python train.py --d_model=128 --balance_loss=0.00513 --router_logit_norm=2.0 --lr_router=0.000807 --tie_embeddings="early" --batch_tokens=[65536, 131072, 262144] --train_tokens=616700000 --steps=4062
Below are experts of layer 9 (counted from 0) of a mixture-of-experts language model. Rows are named router (the router's row for the expert), gate (a neuron's input weights, with its number), up (a neuron's input weights, with its number) and show model dimensions 0-127. Each number is 128 + 24 x the weight over its row's rms, rounded and kept within 0 to 255. Numbers have three digits each.
After each expert's rows: "mostly gets" lists some tokens that are sent to it at least half of the time. This comes from a sample of Wikipedia text that the model never trained on.

# expert 6
router:160104155121133142125126113149106112119109133177090171131155126125144099101102155090124136133103139134176140112159117117131116124146127096118131113127106171117117088121185181145144145111140118135154131145133121124112128155153138105112145146177138104112131142102151108158093159097123128185088116194140108134142153130146134130184185155148161141092104102142147109138144129089129096113130
gate0:119130118127105108106166134172109151099099120148141140172162111112149147157161134144089131142130104108135119092152097142143161143101099149171140092109140160164127157141154121120083108165150126123129117166126116071140123153110149146137113151159135101088082103089079123111112113111084121107146119101129141153109124137143132143148166142143168089117126109162143137151131105139104130190143
up0:111138155137102133145085126136152117133137106097136085128098081138150105075106120095163098133155138106112145128127149138135078125130118151137100116136103119106148125128124154150145148132161163126120141148149115115129172137127118104100110088136153175131153105178179100158140163175119139168100178172104076121145108118143143094093131105117095133132139175117124141125168129118105118123111
gate1:130151099115109139113081127126103085202113114164141128138155100148148137158122117112143132119151127130140136099127125129159176132154104103121167124123089140133115157138136108147190112060140114159138125074125103161154145146106120109155122126145118163135141151166115096137170112113131162103131118139181136118142123132142104122105100189150105133116088112096123136119119137118132141087104
up1:138129127138173132151123174113126100104153149157093109128127183140127103138115194148118089163166127115173126082110132110158125154103118117137115145099130185095143142124158082092109130147154142112124145140138109095112124119140128068153097121160138126115126104131107158123097126119145152091073117110142144139116145125116177091142127156124105106089122116126151127123128093155091130117149
mostly gets: " mov", " met", "sk", " Min", " min", " kill"

# expert 127
router:142157131120122121126098160137112130139129201096115126127128073121135132138121175151134144123142162150113118112089097104133163112162120125079160129132156168089164128137066134106126114168140111112122149147127089152134099126135115134139100130118171163152158132122130169082127159099132122172103105150126066139137110123108109116147104149138158111114123098090090135121129112116128173119123
gate0:158107136116094110132145164133137137158130125158144103144073144163141166142122128103095154146176113136115149136140120165111135138135098126114151134149155131130196169121083135158192124127136108119120130141117140117088086133108123146142090160103130122155130134122110106107160094131100113133114133148109139137120093138167058081125120172151120131151160099146136099096136135101122098161130
up0:139089104115103118089154186108141174173135137119113120148080123148158088123145148151127125127128122148112169108116122149078151154137107138140146118143145131119167134161099142152162115130117152105152117137173138131123082142176110164112115143131128096145125167134155126109121096112084142144151095138099114112122142168117083134099109133122133106146159150170126110138118100071108116144081
gate1:139128127114141130116126094125183104119124120110120137114121134138129131122102118101158036096120145161112180160123097140139122129139159143131127124094089109123129134142145142141145119196127142099177113132131142147157119168111150093169105119112122184131121149118118129139147144150110143152120120159139132110081109144066145096122098168145140116160122124091132134120111109111084140176153
up1:117143121144116094086119150114071158178119140171107137171127118117149112101143129150152120133185122127173116088083150130133129109115114124117129118124146137111156103103139144132154126123123087140112110105135126132132156126156065168102138136081116136144092090159059137103135145096171114123155124140124186152124155106117123120145128097116124148103144137103123143172149148135168127132126
mostly gets: "ular", " reg", " original", "ilitary", "lished", "ful"

# expert 123
router:161176107108133111120128096145093137155165117121105152132108109123115132114088136127161128150103146102146124132127078128127093123093120093150080102147152113153105112145149110160098173142096096139160137158156098142146168142086159157139146115104108153124140126118117123138046135153120106122128138161116157082128128127118135117135099142162091152109120124149134117146086183109124124115087
gate0:155123120135121146132158160102122153110134100140111160140173110118163119125175165127132134140160098100118167101144153135150163127134126093171158114156128098143093074069151153169137139086134144103095136139098118110113134118122127141131131114085134112150132163157150144178133091108125158109164139096111179108152176140113084126137123108161133145136100132138126137128136168147126105157112
up0:127154127121122149148108097113129102178080136112123154107103126165129161117075093159118099128123147134109144142130120113153102122162134131092133130099134104129169177159050159102125132137118131138133119128140142124091122074148150113142146130117133115116129107084121096118111106170149140182121110150125106112113112113154161137087127148073153175136139126137145146115100091132108129076127
gate1:133143112100099097139172124130115158123136145108123153144134088119168105096104121112137145099181107117118143134125077112149123086148120168125098099086116128125095114134131134158146124123137081104090149154126175157127114143125171098160155125129115106126056111129146091133145114093109088125125109110117121135148054134173099143108173120126119136148111134134156113135141157124132147126095
up1:169147183115084080111139098122137112147169162157134136103124126129164116177091137088148153080146166111113111139139141125134103167155133123113132132122156141132119119161117132123147122126135119126138160162122170132110129088166144107160121165166123139101118140129113145142116105125142140109148105084134106077135117132135158150110109130115138129111143173108171120137118127036149153138128
mostly gets: " inv", " res", " prov", " ass", " v", " cont"

# expert 77
router:137098128131078106140176110156134125110116100136117123146142089118104099151135141092126150061153151149153171106184112122129179136154134145131125128131083144116126116159108103166117146143145174094153140169146134146115086128082105123138136121088160123145083133158127152093143163107084097129172104081157103117122141118144113121134144130116117134135119126125131100097146128157123147103121
gate0:104149116102117131133147161133140089137112117099126114124081116132107151093109128150137155110152138096148116163149138136132125126126143178118078118094181115125098107144136124145120162160152169131094094122146144079115161138137140102116072100101118119142136155124155112092151101151128171121106111105136137136132133167117074175106124086140142162096112118185121092158112098123111131107119
up0:171094125126120144127110141104145162091130146098091124156176111115140107118152136114120129158133121109120169106148119166136139109092097099154180142140118134126149141116094149082118157061128066097168112141106103156138118177120108142165142132128112125107110119120108118145115136111165084125157134116111125099132158137174141119125148186165137126129128124101117117102133137137138115179158
gate1:109092176129145113095137095115167117144167116106161107090151142090111148110085150095127105160129130115096113162157148112111129176133097165077100151132148155129093141153153114132129134107091124119123138171109125171116112109161164119099094141104136135094088143100139133105123146092127182147099124099106089121146099132113125123148179130120140096137124163125111147108128154119101130123129
up1:162125175120136123115154115157124162111101153157115148114151128057100138107119144131112087109160121126139130159142164121140125101156136156121127138127156146101123112107111081150144120122104145083138170164126106111129141089161142137113103164140124112145093129110141080129118115099167124126116124139096135121105088161146090096134139107094115068086125119144173133123141116178093110102151
mostly gets: " York", "ford", "ington", " Australia", " England", " Canada"

# expert 95
router:103128167167114132130161130118163146138117126116166086115120123091107136096135170164131129145148100123150173106124121157137104157118101156117133155111138120115080172094170127139117183104095144104118137073106129080103078109088133147135124072109129126117115150119160126127091131122083147115124138117110127117129175110118151150139183121106102112145147124135149112129110134126126166166120
gate0:159102137109108113095176109134065160135103113136105172146183125142087164157097089116147124123133118118123140143133104131150111105151129133122133098108132200107128138129157138138138175152138123136135073104148121086142125132117137116118165067129120143117121117128144136158065146153129131105142129134144108094139147156143108111106114091140133143126092134118168125163135137075121143152149
up0:117153111112138108172103120160166119116157133100131161157126053100143117110114137126119110076119124099164158142139161131141112086139116145124143071120128111161110150133136101122118131133105121123141140102126122169100165176080091129166144138121128109146180096155133121166156132134149123137150155142121171116094123112112121128151111122128106164099179139136105092163096098130128107122113
gate1:124076126105152146117101154104092107093149122152096143143152137145140113120172128125159123121126134144078156122156130122161173172135113148100109163120113121119132176137113111132128110112130121139080119096146134127073182141112166160110101168114100139130131082166152116160106114117142094084102157116113130160109147102136102154130099165123112142143159125107144111166103149122096110154142
up1:136168141164171150128135149129111112134127122088117089126104136111127127117125079119094169143132123088140111128116179162079125080099147105137138068129116099157130127144166157128137157146120135082170113145122143117144122162105108098142168111100150102126149147161129101129125107137122182123151126156129122108154110133099134102092119086113130080126165122128122166132108114136150076135144
mostly gets: " Sh", " ro", " wh", " Wh", " sh", " Har"

# expert 30
router:169098094170113141125156155116147119084102156090148127164092187144144104110132146134142141135068174142109132133176150148116116140142132160106143148140120114140152153148115095153142160137162150128155120152160120151100119146124092136118122091115167098155153168094145117105115129122126087153188121099141121128125117148149109134122186142167141143135119148120128121077129113135124143149121
gate0:163134144170090087146093114127146141086159142110140145177129084108135111131125133165092184188152123139119145143142102140097142160126153150164119121125117128095086091140157144113133130115108133107103117092112117179105135100101125151111130144136160092122114101141158115132152095109121120135115099163164120136112134121117177130120151110094099100147126098113099125109138147151143095156084
up0:170116135153150134092099123161123137122127087070151086141099157128122093132140121154121125133124163101125145133108129113132111093110115149123114151115135141125104132097173152128124095118160124143133139094175126139158156170126113161104175082108108145144121159102181157170119141130094127126154179139150132088141174113086131161134174107116133136120110116133125104156140139088169130147137
gate1:097155109090123167120115126127095101129135091122138142098097124125136099086154173147133090178125125127098130099108143147145144122127109128117128113169162087133129136125132103110172142124100144160091073122106121100155145119114157159158161135140132088123124147145117139147096096171179179092116123112122110153130102098149169083104141105165145112139124105092161128105136122138130110112105
up1:092126100146125151084117112124119071094149123116127147106108111099104085106147132150125103168132087119106130109114137152156149144127085115156154148139150126134178142134122083137154145138112145176113118160116133148110145144145113142117162116116134078126132148157098111142115083142196140095177123086126146122133090100153178087104142122110144099114096124103130098098138142139143123138121
mostly gets: " Indian", " David", " La", "ya", " James", "ael"

# expert 75
router:122148142133087113135137135137155117137165129166119127123098177092133139108120128141132139130117148120124146172130155127137124078128124161138121135127119077161125146106117115149142154144124143174139105115126111123138087076088124162122099125116114107123097150093153117152099092106120111146164113117143111106074054145116130147172165133133116117059158142135102165140150074126136141156128
gate0:123107118135147117110143156112115138141141096142141130145142130158113125071142088129107137140078158158157127159110089156128130148124084110094109106065156154150128104148133108133157105171092129169121121138110136121145154114116144110159100158131143151133102142113115119111139148090128128164166127138142142098098113122126073101105104117192082122124141106125138189128113135116148174159123
up0:120139137197172123106133097129158175124184080154090147132132129128116086127100127112108122116100144129132121138115142114111115117155133077143138148125127091109141148158139124145122146197111120122122133140119122106114145149139130176177148136140209097118076146120136124148137149131103139130131133125086117136157102116128111099097123110136120090138130147162109100103082121133139169145145
gate1:087116098127145119142139143131113147152110098118083191125120113163113147142103112168114113126130133131156069136173089113143103178118145071147118133089121139152058127103169147127096081140097100123104108083080138129134112175135133156105102106127136136148128173131155149115154100134134126109121116122136148123122113098153090157132114141138123142147132168142108129144153141125138127113144
up1:132085114170171106160145149094110126104147105136148114098116124151109124099134125094116117170128149173157175153123121138151132113105111169143125132113114146131088132126125127175117152093121108098103118115100105134111150181110111145112190136126141102144155125134158107139141103126143138129163103184100120153152097098160132175098129124132129147106138107147129154154139114108135107189172
mostly gets: " Gu", " Je", " Mal", " Se", " Mo", " Ju"

# expert 98
router:130128136136121116119134143173083164107116143160122089115169134137097158113140188128167134116132134077113081138184131117148153114092121156144121091106134110093128131159116122142131114124121158102127141142159131128120159098140117161081128115142142085111164089146114130112140136160112197136096131129160136153121103133100148099129107127093129097138167113170121140139159099123108080114124
gate0:107112137118081090184156160134125128085120124096132146105128143130125096139129134112146114134091150117155149084059114145166140164119097114168069122118125116126132138103129113128133183130122114134134132111110132082138112120133100106108105098114129104136155151122156137111128093095129149087184124107088153101139145128136094086086129094165116113123133096121133078117128146120122096115137
up0:137147112109155116143089069154089094171110104128150150113121166143114137119121116141168109155097117122169144108123132104148114127143113099126110118096124141138098092122133159111124133090150113172182134148161129129167118070147116141134116079132113111127159104128113152136119129135062141110157135124116128088112170187115149149125108099119105117092094152106137105139141119138129107135084
gate1:162112091135098135144179108115141116106127118126119128132114106132098162160106103159135143182128093151157128119086162112105186102097120127138126121132171153084110127079087135110101136144099145136095143105099086108124117152133138120109128123144163103157142106143168157086107096139110125113143103146146100151170167121118106130121138128112075140135129116136142096151147120119100102145073
up1:139123092121166121118123157187122154095123129125093151128129102113116119114133109090133130097178122102095145094145149128141133121167156148115105103101124065154141138175159132122146137108160126121153158171103153145083114133137085128132114133148145116070134119200148077120119141106154140124124144128150144111113157115150117124128134160151120108125135105159168098107101136111175146148139
mostly gets: " appro", " pass", " appear", " per", " led", "|\n"

# expert 113
router:195117140140119100142147126108158114135116165108117154068101090176137113153118117133123140079136147141099121120122108110129152113146115143126149122146112146159125103141116171127066107085117133091119122152115143144148126193096097120135151158086130146115145146118097141072098119154149149147122117125166107159147117119131106112116117107100147088132120085109132122149146133109128152086090
gate0:105121124137129133102119154115142140150148133134150134111071109134094134097133152154138165142124121164132128129109147100135125128113143130117112138137162124096122156145111069116143112126125125110078081168135118156155168114102161176128156136145160138145163126139076139109158117120147133141101128161133157136184096127079122143162071152116123129066093107107079155158128125117098118142129
up0:131118160111121137143141132124152140119143098093118154124125162134121085151111113107119144147134123167119126173144118166114137114128109141149115124057090102131139106153129140152144103113131125131166124135138161110104136174106074101139152107118111125135092093129140077170182143126078142086143115079126119157131137131167175099133126139146115169150138110119133098117151130171142117174089
gate1:163153155079111161121104170124125147129132116152135111135152113152153141107148165127134103137120083132142122122130117144127166180126126156125100144112176129163137132102142142107130146095121090136109157088152102142141095148112157127119138146092091070139122110088166162144138116119159085156146051154117077102114129110141122131105129176149123127144091125092106151122136137136143120126138
up1:133153136175089155094146110123153118111112108113147124109121122153151108135110065101186156114125149111124107159105140115151110129133144106113165100145106134133107136143122103130116150151133122160120132164076148150133169132118115157139088083119139156160134107126105120130137165155124128118052169149124194098113165124126101122155128132127120178117171155149127115136153112145160140126124
mostly gets: "lished", "ounced", " However", " based", " been", " began"

# expert 46
router:136157122141100150135092142141171099118138078145166126155173104141129139141098114139154149126076078095142116108102163104133121148159114151153147145167085140142125115112127098089129107147123082122100110138121130122132123157119162089115083127149116168173078128138119145130137132108156124135089137123121119139100105113122123097148186130125147171127136089131123137092139129113153152082160
gate0:141166142148106145121120121144132110125110114145088134127119155077114171117125169111114136126121123074142130101130139100152138141115122178117112124145128140161161085124113140140108085140135142115088142113122104125083130145114129138161113100103113099126149086153123121130118158169081152120094134134049097132151100155142131080099139139117100097126105128094145128108069137138136084138168
up0:156140160129115079145100127137121152125121149149143144110111147123186170072119095120161131085148109131069113084097164136102133104149076107098131126136099140125106146145134144107153120143070123127121137131092125148133134125106120177125120123095151136136156126133104132148131124093150117117102106140102135146112091138086105127161107101120129129103105113063120163122146151096161158137153
gate1:122136139134113111134134130157151165146138130093095156168110127114189104102099131106116127145172124148139121110176130130129101153161146155146141144114121170111102145151115113141130120149133149163180101173119164161099113178149136129114131143144114071084100118123143102111148142163089146138136155135125147131127131134168125102115143129147103169136092160079172136103152109113154114168135
up1:104168124105109142128145175137129143129143122134136126124102143086119107115125110132162182092127091159126154079151130123156167129142176123127100128121140137130132133133107168150124156137139081099128148145101123099111110078136099160108118092116152156171170112145103161141133130148143108090085096118115126106139124117097100137157149104132164111130127139136097188135096135078113150084143
mostly gets: " at", " in", " during", "In", " within", " along"

# expert 72
router:164132140106099160131143147117121112145098087116163105133150109151139150122144057112168105126150094148096172101129118136136111124107136148129089097130066134153120129154114125132099087098141105165155116142128120160083157134132123132104171101121128105084109129151145115115135113147074120121140161104119104134095125130148121108145081083105126116129125108133154176100149109135096108150159
gate0:147147123129150124136153127107101096124118147095106089090150113132149100086153120130124166137093126186096138143130168126156162112098173128154126139120126148149130143134160129100106171128160144121130117129089159124125142124134126092124105111111109137102109137113178131151137126153099129107161196082120139125147137161088073172146121112136098107085162123114145114109110125107113106088159
up0:149138127124122109148161127139104172111136129114112076141134169108121144130122152125124108152153126106135116162121088138184111106150094091132154138125146130140168119146135074150108165145176127172148150123141085127146111122114109128136115150099137092163086108178118129144119110116111130151145126170131081112112081114193128111102140128125134138132108060126127120108125135123117130189131
gate1:097099128145115127143142164148110110098104126170137114123120154160147146149131070147103125128143127108101135173158138110119094143158141102187135142151137186188154149156131110098096114135129121170162156108111078086113157144142148095086102152144106088149116087129117147127133140141124141126153135137136102115106113109119099068123092104130127115131132141112141144143110094162121125124158
up1:125116110112135126160136101139102102152082161104133119126134064111126122111141085149113147180085090167153121069113093156121137118097090120152166132107135127157112167117166170120109133138129118126119096126130126139177116131158141094114108160130128142117135139135137123175119115148159121105118098119128123142109185166137104142095132110101143187136121140137107128106084161121162125124143
mostly gets: "|\n", "|---|\n", "ington", "ograp", "ville", "ones"

# expert 39
router:116089156174160136116104128117115170142121137120108097148127173093094162136127096144128121131153128174120190133131166151086100111113126104113124153107141109131133157083123127134101127174110119161143158131114145100101166136126168128093144096112102104090105116107079151127164145143143115138133088128155159126154139149094139146083107159101160138160084148124115149129142118136103115140141
gate0:097141133140156089132135128138107161146141143139124085114137165109114162124154075094130075130129120149157135125155170092124153069153106102065123134169110188133129096138114147138155110126101127154152151164123113146099108099136149133094129154136186112141126171146139121099147132108109132146140140129118154163110113148093146128147165118139123134125095153103129109127123093076140140146129
up0:112135158105139106128123172130083124122134121075158116117144166104110140148104108121168189140126168136145122115109132107125149087136121116120142141168124137138179113077119135183120122157095153145147130189132122132163120113141100122119143128105139121119125184106139163138132134113116118136144141110184141162104129114111114087165184137137124122173145167114122124127128099075129136109140
gate1:108099098169146144138150102133142156138138148087133120119178124165154118128101081071098099144086141144090095139124135154129152119133115101185131108099159091178136116124137157126111151117092134086126129093098134131137155129102109146150104088105102124127112121118168118161165101130103164102150137100127096125136144113132154110132095089140109128145109109126153135124108140094071117132134
up1:076142105102103128090110123145156133120131133157153167164142077102116095096165149143170148152123110106136165125109112131097108132098118144122166124162147102118127127116123120128135149136130120182116107161156091121159132134127162127113126129099087130138124162156118158172107142113132093113101123139149175092147076103131091122119159132112088126113107157135115105171109130120131157112068
mostly gets: ".\n\n", "==", "==\n", " =\n\n", "==\n\n", " |\n\n"

# expert 79
router:150101113140128166151131146149130111112115107117115146122112089133139132140130087090138116105110139096066120146107142112092132107112074126105157134109127122184129115114097101139137129134105205138129127144101087183097122131130126122090131153101144127133102090144131089087147131104148151173177134116140095140081103143119103135136149090126168146128136127165124118089109128102148116111149
gate0:103122122110132164112142131135148145123112110123137140098108122130152163135171161145100134084142108162120101131115154120135135101132146130163104104095148112154074107118095172042145103160144167136136134126169142117090169116121088137171157086135146147158137129134120112182140132183127133143157114106160132151135126153095121109133147077111145103150106123136113111157114109127112137146124
up0:146131168138114095159111136106141105137146104135110122133151129124121114137092120139147149170105101095157123136117119125112129170117115114105163151116119104101154137115164091185135128148116085129076133122111141113148099141135160141077088110138097099123111132109147151075084110101128135122084153157084133111113163128136111137133112186161146161143155133133144160078136140138177116095121
gate1:109146159148156160089096124122126127171126128113159114134115154126121144137126127094111147145121114098150097111168145139094126092139109144134161150117157144137156115141109106137152131111139149125125138117104105091079113140138129127112105101127151111120144108149189178111120156170148143100104088147089087191181130112118128078112125175129131112133101085084124103119093140121138089121123
up1:156074173132149124136097090114136089115132133105162140089158117114119174102141152133108125099115134103127087155090127130158148153123138117133140139113121153170076122119155132113132104097135133153143140141117123127134149155102097121138124154147106151134147146126113177115122141144138109117138124079116155138132125071132087087136134082080151142090142115154122107164112191172142160141147
mostly gets: " William", " son", " Paul", " James", " David", "ael"

# expert 118
router:108140128112134126093094144146135106130137127139103140155175125134068138128115151137155119134132132140167166114123118119111121163178193114116126114162098116093148121145149158162159117110108078139147169140120141084099107131115141127146109157153102126129124118131139112115163127101098128095150109159113133170132169083162121119159156126146109139136141151149119145123073175107133141101188
gate0:176110090130191155130147129115104163143135123183144169135111128110119126141133160143152123113109114164126092125149098107134135112147130116169094098103138103146141127113125109140119164110086127133134093142136150103146108107135094152150120145157116135134181122097132165135127132116148107112111175113132081103078105131104169164172137132115089142122137128101151127104079113123156153079110
up0:096115131119176168154079130110142168131134123134156121126104113146127133116133146177167136111099083140126105099147155118151108162191128129141131110137128084165147133114117104118094098142144150105119119107158121109109104102096079134070106131143123163163085130128099153103138114100110125110104145119123145136149131147133191144159118151115142144161100119128187148146137102141150100128133
gate1:140128093141101156130120122148107120164132094149166138111051126131124121145093142114103154122173107112125139154105123156123114147136105126110124125129143138083148169158131115114094124100127127091156148114076118154129134110089123162148164118137157110158150147186119159086139124160121125101095129087108126205112139135105140102126111132141122128184108110137163119097117095110135117123127
up1:133128162180153150153132119088110147175167109117131152141126117154139133163132121129099092135119117130132156160136118159116081123154115123098132136134123103108180132182115137130135153149096148098140154125105114143074172144109064145115146137130142131117142142100096107114158113116158105112170157128140133155134114110145158099141084111133168133111098102155161153115157104081100104105139
mostly gets: " vill", " town", " sh", " Park", " M", " m"

# expert 80
router:093163145125131140090120127135115101149135087118154134131120139101129165140150147122143141109108101135123196151111144117111112138139120133135136129131080092084127189123105097112115136150124106107149165161150145095117147103092141131095163124134147100106133160189139141112129137122072147099110133128102110138161112131110145103147140127085147143186111149140145192144080097130128141119150
gate0:074145100121148128129127089100115163162092144140150136128147127148169124141125104150139103160086145174120161153088182104105135118154067109134118112093162143124121098100134086150144158164121096104137141119109174142103135110127137112127082154174130142109126108115113151093134129122122126128113118130131119146094084151097091119136135137114111129123182112099142136128079167108147135141135
up0:113108147113089144144101136131119099125135085139113116104140113126117160119140151126098167120113129152104093128120112139127078128121116120151108129139073148104118153169086062162126118110170148158129155155143142196101135134142084161127161127138142123081095140110121130147122107117121142094120159150128141110143143119104127103084121104167146094099161147174112158137165102102146120097124
gate1:129100053100126105158142138160145131156133149127082111137115093118086173156172153156120086128149143115092119124101078109143137111149102176128126095101141111119097135117130160149141118117141121125109147097163144087130094124094118166097130124131153094106134172124134119112080140138124133111105177143130136113122167129130116140107087127150166179124123122127134120165116122134149111105096
up1:169157081146107164101121147132123164123141081133176144153113133175125083162116066128120130101106135144116124122124123139103087134131113136140162118127160095115131115085162116142168138114055149156152121106133143173153108155113117098155130151123161138119111133131093136139126132190114141131111096108112142149125134123103121100126117166143130129096130137127121093177161108135129162104128
mostly gets: " e", " r", " R", " ro", " rel", "\\"

# expert 50
router:127147122102113099120162071111129097121124124133116179128148173130131123131118163132141135114118145137143183112147123117129119061138166125161126144120094128135117113144163107167101147159147146151192159130149140128125101170136122152103151101133122109117135154116112151110177133127116138125130141155134129105131103127111102106184183115137132125110124065099114163125124122057105121127151
gate0:162137102115114092156142137129122115156121168139094078093109117131123135144167117127105131150098152148110141159098085084118109164107157164097124130096114124151115131132139127085116084105081124152134141160136136131135130116115127145130130130133179097111120090141118128078098137113088161128121134099110112144136123094157151158140068109136111115105169065086112105140120110126109092128151
up0:138103140065115156129165134171145140104104147119113132137152105123119133149098101136139109137129121122119124106149114091106135121081117118128129117129162121108154137130096164107161105092130135160166123160135085121099189098105111132132100179107096104101158112155154083144160121125105148101101163169120095147140113136155109128140147134144159079104175119174124141152123102136158128107141
gate1:159129098159090149141138162111116133145176092114095136126107118135068117126110100109126116086132127120145187136105118142105166158156118144137143086106155118170123126101145137148138102142137095091166143136124122134148161145131139169146108159117079106126109156148135140091105144105130102132137145160115118120137141138130121079160107075121179132117129115106077113164149088150154122142144
up1:110116110114121124135108125163125134123126128109134135151117112172133148176137115165131154180121094143056122123128134082111112068139160137116115133133136125105182125158086126069097152126131128152158112125117156130135108095157137139152110132132116140147123143154161105108192130130155151103119097084141138139113129101145146125177105129150125134088121144100119162112110158137110113134064
mostly gets: " rele", "ya", "aj", "ah", "ai", "ada"

# expert 60
router:148105105151114101126170145110122120092125107166157111140112120162117135157109164086106143107102148159117109106162127163103163129146102102108150127161090163145125089156070132151134163114104157116145178142119081138132096159134129110150111114125146124140123124146146108096160108099145106153177122128185059120129138115111075131131171105109142113125134157142122123127140139131110125114132
gate0:108108134124123122139149116072121167149098087114116090093148141112104120128115158164129091147151135142143158109111124101158176182086134154143146111110100126102125130110123127137119086165130153146086111120130107126112133155107117135122143131113120084098168114153119140118123081093132137142095070105116089149191127074164139105131140150112145153113124096150103100130144148120123137114157
up0:086165127147085139150151161100092143136149107160123127112125144150141127124104140118105104111110131120132175148157106090109141119130158129150119135106077126131096167133109151177131104145091107159112117146178121116166138152133096144115142135159103086082167141134078122101095143137126182122102125130170121168141128118155127099144129122097152152130135173111151173124096114127152112118106
gate1:113125143145147134108106133139142112160169117099155147167121120114101156101161136102152094155141124113150102179150120106155108151099171137133131109101130113079096121108139176138124122089127137133133164151085091156112149144099141140112121136118149162114154139131150155114128115096093103131126129150153164131183151100129145190158117119098128142184112096071123130120144165144111127122148
up1:153142132099120113106137080171147116127145125093152159152148120146141104102142147093143075129125133136168092126127097138140104129138127112150134135132132130084134106054109163127131120134120137102130103101127117174145128139112147124120138148160123145104152071143161115135122133118096133161176096134169102107111156122130100132127168120169076141194097134151159131157104099129120141164109
mostly gets: "son", "ico", "ville", "resident", "ya", "ney"

# expert 108
router:178129116111092167138149147147127133117179137155103139122121084108119174156109124147139108093156176143114135112142099136150155103129169103165114154087144118120138117139105156170137138127131081084173125172116085128092137160137120135130144131156116127098108109116127157136115139145164074153154127124158118132146153110154135093138139141129111153081146090143117141138116090113147146117178
gate0:087159113108119125121118116155102076112129095113152113129139149141084129133094092088094135123105127163110142112120123146065112130108133123131125103101180113105130128141118125184124131084137135112141155176106154140112108121117116156120152102144130113156117165122138106126078139091133165105114120135103149095145144085145095157146178160104181148112107106157118134141161133119092131154148
up0:099100093113106117070125157179133082121129135143115102133140099106120139140142151134133090111119098162124160135127096127132121117127115101131148124123123158158139120111116133121118109128164172115149116182103123148080098123121148094107127152123093149102138121133118144148071133099114141131155129093157162096074135157125102162195143081143175140136145103135119129143117179145106104122125
gate1:138125109086155128142091137120120092138139122130108141136100142117117103098129115052161093136090147157127157113147157151130126148102158123123113087088132103097137144119076106132149148126106126149117122104099110161109180097128124111114163123096146140129127130120192090146135131130153109141157117100150090139139113150119128169162144084128127138106158146123193083135153140125103156113130
up1:103149129152091124124123133146090098159128150107181137138077137111131122154142114153096163156111102145143152142127125101124134125095116089106167115079171167073125143145113140140107091145149134162128131136115108087163124150114158102150141147118129118128173167146159121114100131132135146144125120094119133116172104102119079136112133112129113121075124061130106149170108140155105141147133
mostly gets: " due", "ording", " acc", ")\n", "oci", "ribut"

# expert 105
router:122141089119126114126090112154136109128142074135154097147142138135109148120095110119109118129126089109137135166136096171134147145112142118159136114144158125138126132124099080146099099106145116112114114146139101125140119114091147104114115123145121148172109135065101137134104134165101124146127116161132132088163130112178142157100114128092128139100153088126090124177099164095170188105173
gate0:140141130115146127132114100156105158095126156123139156124161157160118149128124121123119139113072095147120102118108149130150103112138188167139136121105147130095136099158117053136123159150141149167140173120069101144139137174118122109112149144137150118101096149120131147129143112147090160120172132139143117134130168104099091108116165135151131107082123126109170172139136167117159151121115
up0:139132136137109142126123131115100120159165128142162095176149155137123123158144098065161116108102113132140120140096118111158107135105119101080124115159115167088141151113063162082133112116152151099149146138112151135126125118128121075112086097108111141107173089108134145138114069139125086136135134108148116112093128143107108140101077107142146123113135146156115110087142103100132113109140
gate1:109105138134149136105146118113117104126105133142158149153101087101113153090118099158147149142120144165157115101118104139115133129122136163098096089106107086140132091133144162089122105126139124150100128120065174109109113138142157105162135147123112138179115110091116147106150126087156148115112111093121139138135098125115103105139144140150079118117116098133144138183152198089139170134137
up1:124124101167115167094135171120142133116141117119150122115133121113124124140136062179159143152117154156138103086107126142150121177130123128153103120094109137145124129137179144085126129158121152127080143094157134137132125131170135115122119094068110154182121109129167138157134134083151124103124129110149147137145115124128146106112142119099162132157143089171138140123147186113095173130111
mostly gets: " con", " In", "In", " ann", " ass", " Ass"

# expert 12
router:103137164135173158103124152147119092103150121110155164113142095090135130112096172155117120138094121117117173130130104138136129145119140126144128117141182129146123180078104131139126156095096071113125138175119126138117171105128157188135165092173143107115113130133153150090091112145152143094104098138117136109095157161103139143148146139162107137122144159134132128112111133100144129103107
gate0:115092148094117134137131109090114114130103127134124157143104105152163127168114151122126122105118127123108159142143142135106153137162128114102063140167135142158137136089148128143158090124107098159147152095112073121112088142100151135122106118105107121132094125158150099135142104167125093147119093149112102111093136104174123093108163163161137181113128131154145187140112091127100115111159
up0:135121145125140113127124139131115122131149095133105145097112111130157090127152138081100120130109105124133098145143128160135113150153179091138148156170098167102125135126141148138135159113107127099115147126106109124159115138125134130124139109158174143132101122129134147158122127110146115159109167186102142108140166111185111149141119173136056185144099130113172130170184096118132153117096
gate1:121088101139104119110110131165135110121101141151133126092144115120162155120171119091133134166127122168107095147117096102124148128093143148117127102117143145118125171148139176113123146132093104095164120103118109122109151152135097072134139111110097153150140141114131158109124171157115118097119132112124095142155141175098112132185080117142154123076066134126125148104118146131098087147104
up1:136113145134096125120094129155153151138131145144153135117076085079132118153108113146136168103116100145172127093153118124175168115149130119132134149070166155155142157131169114119119105122137126127157115148133160123139094126138118096089128095080154129142130118146160156087101127150144109110131097165148178132091126154113159112172137157123162148176112118132156127122124132154082131121142
mostly gets: " s", " S", " rem", "-s", " return", " inter"